From a checkpoint of a small mixture-of-experts model trained on Wikipedia.
Size: 8 layers, vocabulary 8192.
Experts: 96 GeGLU neurons an expert, 1 pick a token, a sigmoid router.
Training: a variant of Adam for the experts, 487M tokens, 7425 steps.
Below are experts of layer 4 (counted from 0) of a mixture-of-experts language model. Rows are named router (the router's row for the expert), gate (a neuron's input weights, with its number), up (a neuron's input weights, with its number) and show model dimensions 0-127. Each number is 128 + 32 x the weight over its row's rms, rounded and kept within 0 to 255. Numbers have three digits each.
After each expert's rows: "gets" lists some tokens that make up at least twice as much of what it gets as of all text. This comes from a sample of Wikipedia text that the model never trained on. Tokens count by the router's weight.

# expert 15
router:051123168135164120150185136162095157094138186115144172110106088131083103116148154140194078173091127104149137102077097148060176126110162134110150154237117109121104155147152089096211110113142114143114133100050124140158135082116133127138118174126103100114063124143114125132126100140125180170163081059131130137135158066109077161116141137109127141126096125160099154080141153115119124145105
gate0:169187151135140104112103148143118100145170120156104075137168182156131160185135092113137166149130134107085140099127135192088176137148083171127163197086112078147119230178088100192172139132116101114063091117087105115207134144140112131112157117107123133168093095155092091116114152122105130104124137078127147120124144114168111094117188137161114046096132122169120166152149164096113122142162
up0:182113113102112092144084067066139131165114112122101092077131117116175164076083107133069115200090111143108079118105162097135102181115141200136098094081100141108155182131182133106171171164166126115133172103138089136142109166126117048148149122123126163142143133107131106201121095064130084159148159154160149152089078129150174127121105124152102168191103110105129110101090122159156132130162
gets: "=", " =", "f", "c", "p", "See"

# expert 10
router:082147115134179114147151167114134133087062123146189083094148151138146093165162138118148099117132160119139135087148131176100159098134116118132102146174112185134146140114199125160179153162129080134087185117090100136142172131147056130166121170098066062159124111126082124108092115146162185129177117076153130143065153099149142139089119110091081136174153159177166180126121187148088181112134
gate0:162184118194128072141098127087087085078121129151105071133176081155115173099149095091114124143159120150116116083144137109125186188137064108072116138122129044120128162112144098177104186098169099115070073051138101050133152151153171123117123119078115127115085128109137124126128144109064097102140097102119141116123098123084107119128130168149116112089150114158132177131132139143069162133172
up0:087108099092118079175084126162166136117139122138118105048105133171186133145078131147127064114130173098115122140133131138135150098096145138182049067112146130083115128144163160145127124163142110103069142114042082139084102170159094091111153151115139116155150091146148061157111108071179112111116143149137143120090076106139162078143070105120113140150092172170131077106080143144077167106101
gets: " the", " and", " a", " that", " The", " his"

# expert 5
router:093149104086165134157161180137100146113089183177182146086157163143094089143148130111158187100169150096121128132124120168131160081156125121131110157167115169117112153133145078182162114159125058125143176146124090153114136145115073130210154124160080069145118149088087109129089105148146148120179130101131123150087163120191141156151102117066114108161108117173129188047127191152097152146092
gate0:160178138137133110123141160124110136114161187117130121090176093145181092156138114070184140193157090055127128115131103170085139115109171195102106142081114077157088114139118099155114129165099135088074099091119099111151196085115136064102119117077125172123095085169147100089123162097170124112128083093135087130123173091150047097115148143119156097102147146174113136121126141138180171125182
up0:142075141130136138081161145093065146117130101113105166039144098114147132097127151131121070126160078104152139125127166096126067090186079127119052061152141163137121105128159149131170113140139077113151162099117069130137126202117097076106156121107115120115147112153079156199112103015195113150156155144153115114117149105112137122129085098154169166121147113076157116128134095111126145146116
gets: " to", " as", " for", " he", " by", " be"

# expert 4
router:081152084158181105119164133163118104120085093152140089126111164090134129120182193155118157115150160133156153129113124163111126170141131124112207164150117185153097162164187084132155102172088112133131189142109160137158135142145110138190152162145059077150100138056051104119125136165148164119161128056131129132125167143177149196076117101101151126173151135143098129074107152169102139094120
gate0:208196130148112130141149188108153130129144139103127108128123103130205160140152144135181147164128121079119164082148080165137120170127100119093174145078109069163095202161137111113083106074095133123071100065109138166182104132149083128112136130027107157113078084126108131124150152093096115102085121079172121138070138171154111164095143135126179108114140133189120143144144133126142106139133
up0:130111103137123127123094126118133110148124137098170157110079058152178151055127100162126110077081195144101117167106166117137136107122098111136089071123152145137144196127138166186143122130096070108057138091132125151157086122114148118140134070155187077106135077163112136135164044102135113132073124120124178171100144115143104076104110089164089157134137177027111110106110146163145122124137
gets: " in", " States", " United", " to", " War", " World"

# expert 1
router:134219133152119104162183143105140128079141184088189127181182125165099123158164129079075163170171179154161132083115177137129161095119138106113134166159132127128144152134151155150173166098130070162127174102109110155126129121150137106132085175071081097116104163132060142120093116156138184126118088026127107194134133131132091131116129160106130144157140114117117157081118111135076173096112
gate0:170223138151124115131114119096123143131117102109105095186140137154137116132088089073147132178118109097106140099120124140120156156106111157098116167092109044127085182129141137183131146128139095154090124041147105111164132131084143077116080105098134131096076132187017131119183120110167118091131138087089137118098121130162074099122167173140086118153137087153149152119160176130059139123132
up0:127115158156111164128093050117118142104108103112094109121135085164174110188119172091119149094133163114075146190136149107122095159096155153133095072161131211108112111133121130115101129168134074079098150140151142155172125147132168144138181124202128129122167141153106117150105084061085056149120137103128106164138122104193090113064100042179135150108111140103118183157104105135144083116129
gets: " of", "s", "ti", "ly", "r", "nt"

# expert 3
router:098175070131120144170146107138104106141074174079149085126204186079145114141176114068151089158146121101127166051127088150096153120127073126119090162183143144153159148137162085105135160132144090140118135132100101110156111115150140122165118089127088122123076150109106120082171135144119175123166124119135176164113196099173080161131091119060108144148133160171168174082141155179085180144130
gate0:138176131129140111134059140099115093125193135108075073106146124101130170163116114123111159143149101111110144104125111173108136212098039131128167156074131059143100203167166095182201109100128123163056116099111129109164149110152121108102127055094145128165068133138075110139130151139103107118145101103130140114143107128141130106095185142170137091134140078174147153145169160111109142147186
up0:105117075126140128145101143090152177160155111094120147059096128154147128084091085146113168136072098099092130142122173107098082160122160135099088080115123134117146122127165151129161181196134128106099148071094147132126077210124153206141115114123101102153096121179109109143108083026128116170139168150169175158097106095167079083130082127097123144146157113058122095130129095129164144112120
gets: "\n\n", ".", " \"", "\n", "=", "\""

# expert 2
router:089206122159151144104174129136138107104085131146091103111128154162121116146136130122113098130143149113166198129067097108110098144147103129127095142187195103135168137123197100104124135131116081126074190154165054136135109185111095111156134080179114127162110111129051129065159109153151147188172088075134118190124127126127139131119147063073107184088089148133110171111104171116119136114116
gate5:151118071157142195182131128169112080096163136123144120109122111086255141128137137106086129138153100155105144133138111153161143104048073114048135120145152093158091167170173109104177100097124117126115115108115139093128111130092100154104104105101169151127103176162126155172178169066094099137115122164103167121142162125113072183127110112140118085099160106084139127148132119132145110142179
up5:145144084150124145155104176116075164080124088138093111115097164109175084118123105147127133141170177138147214176113093132129155163072042087117101116075164123145131178113149114101100090134135123179140109134079086083126087145142078130109140131133117127136129144180085087154176120063151108074168104152105106142148136112138061139101107095181154078122176143146162113156081170145183089110107
gets: ")", ":", " |", "|", " –", " /"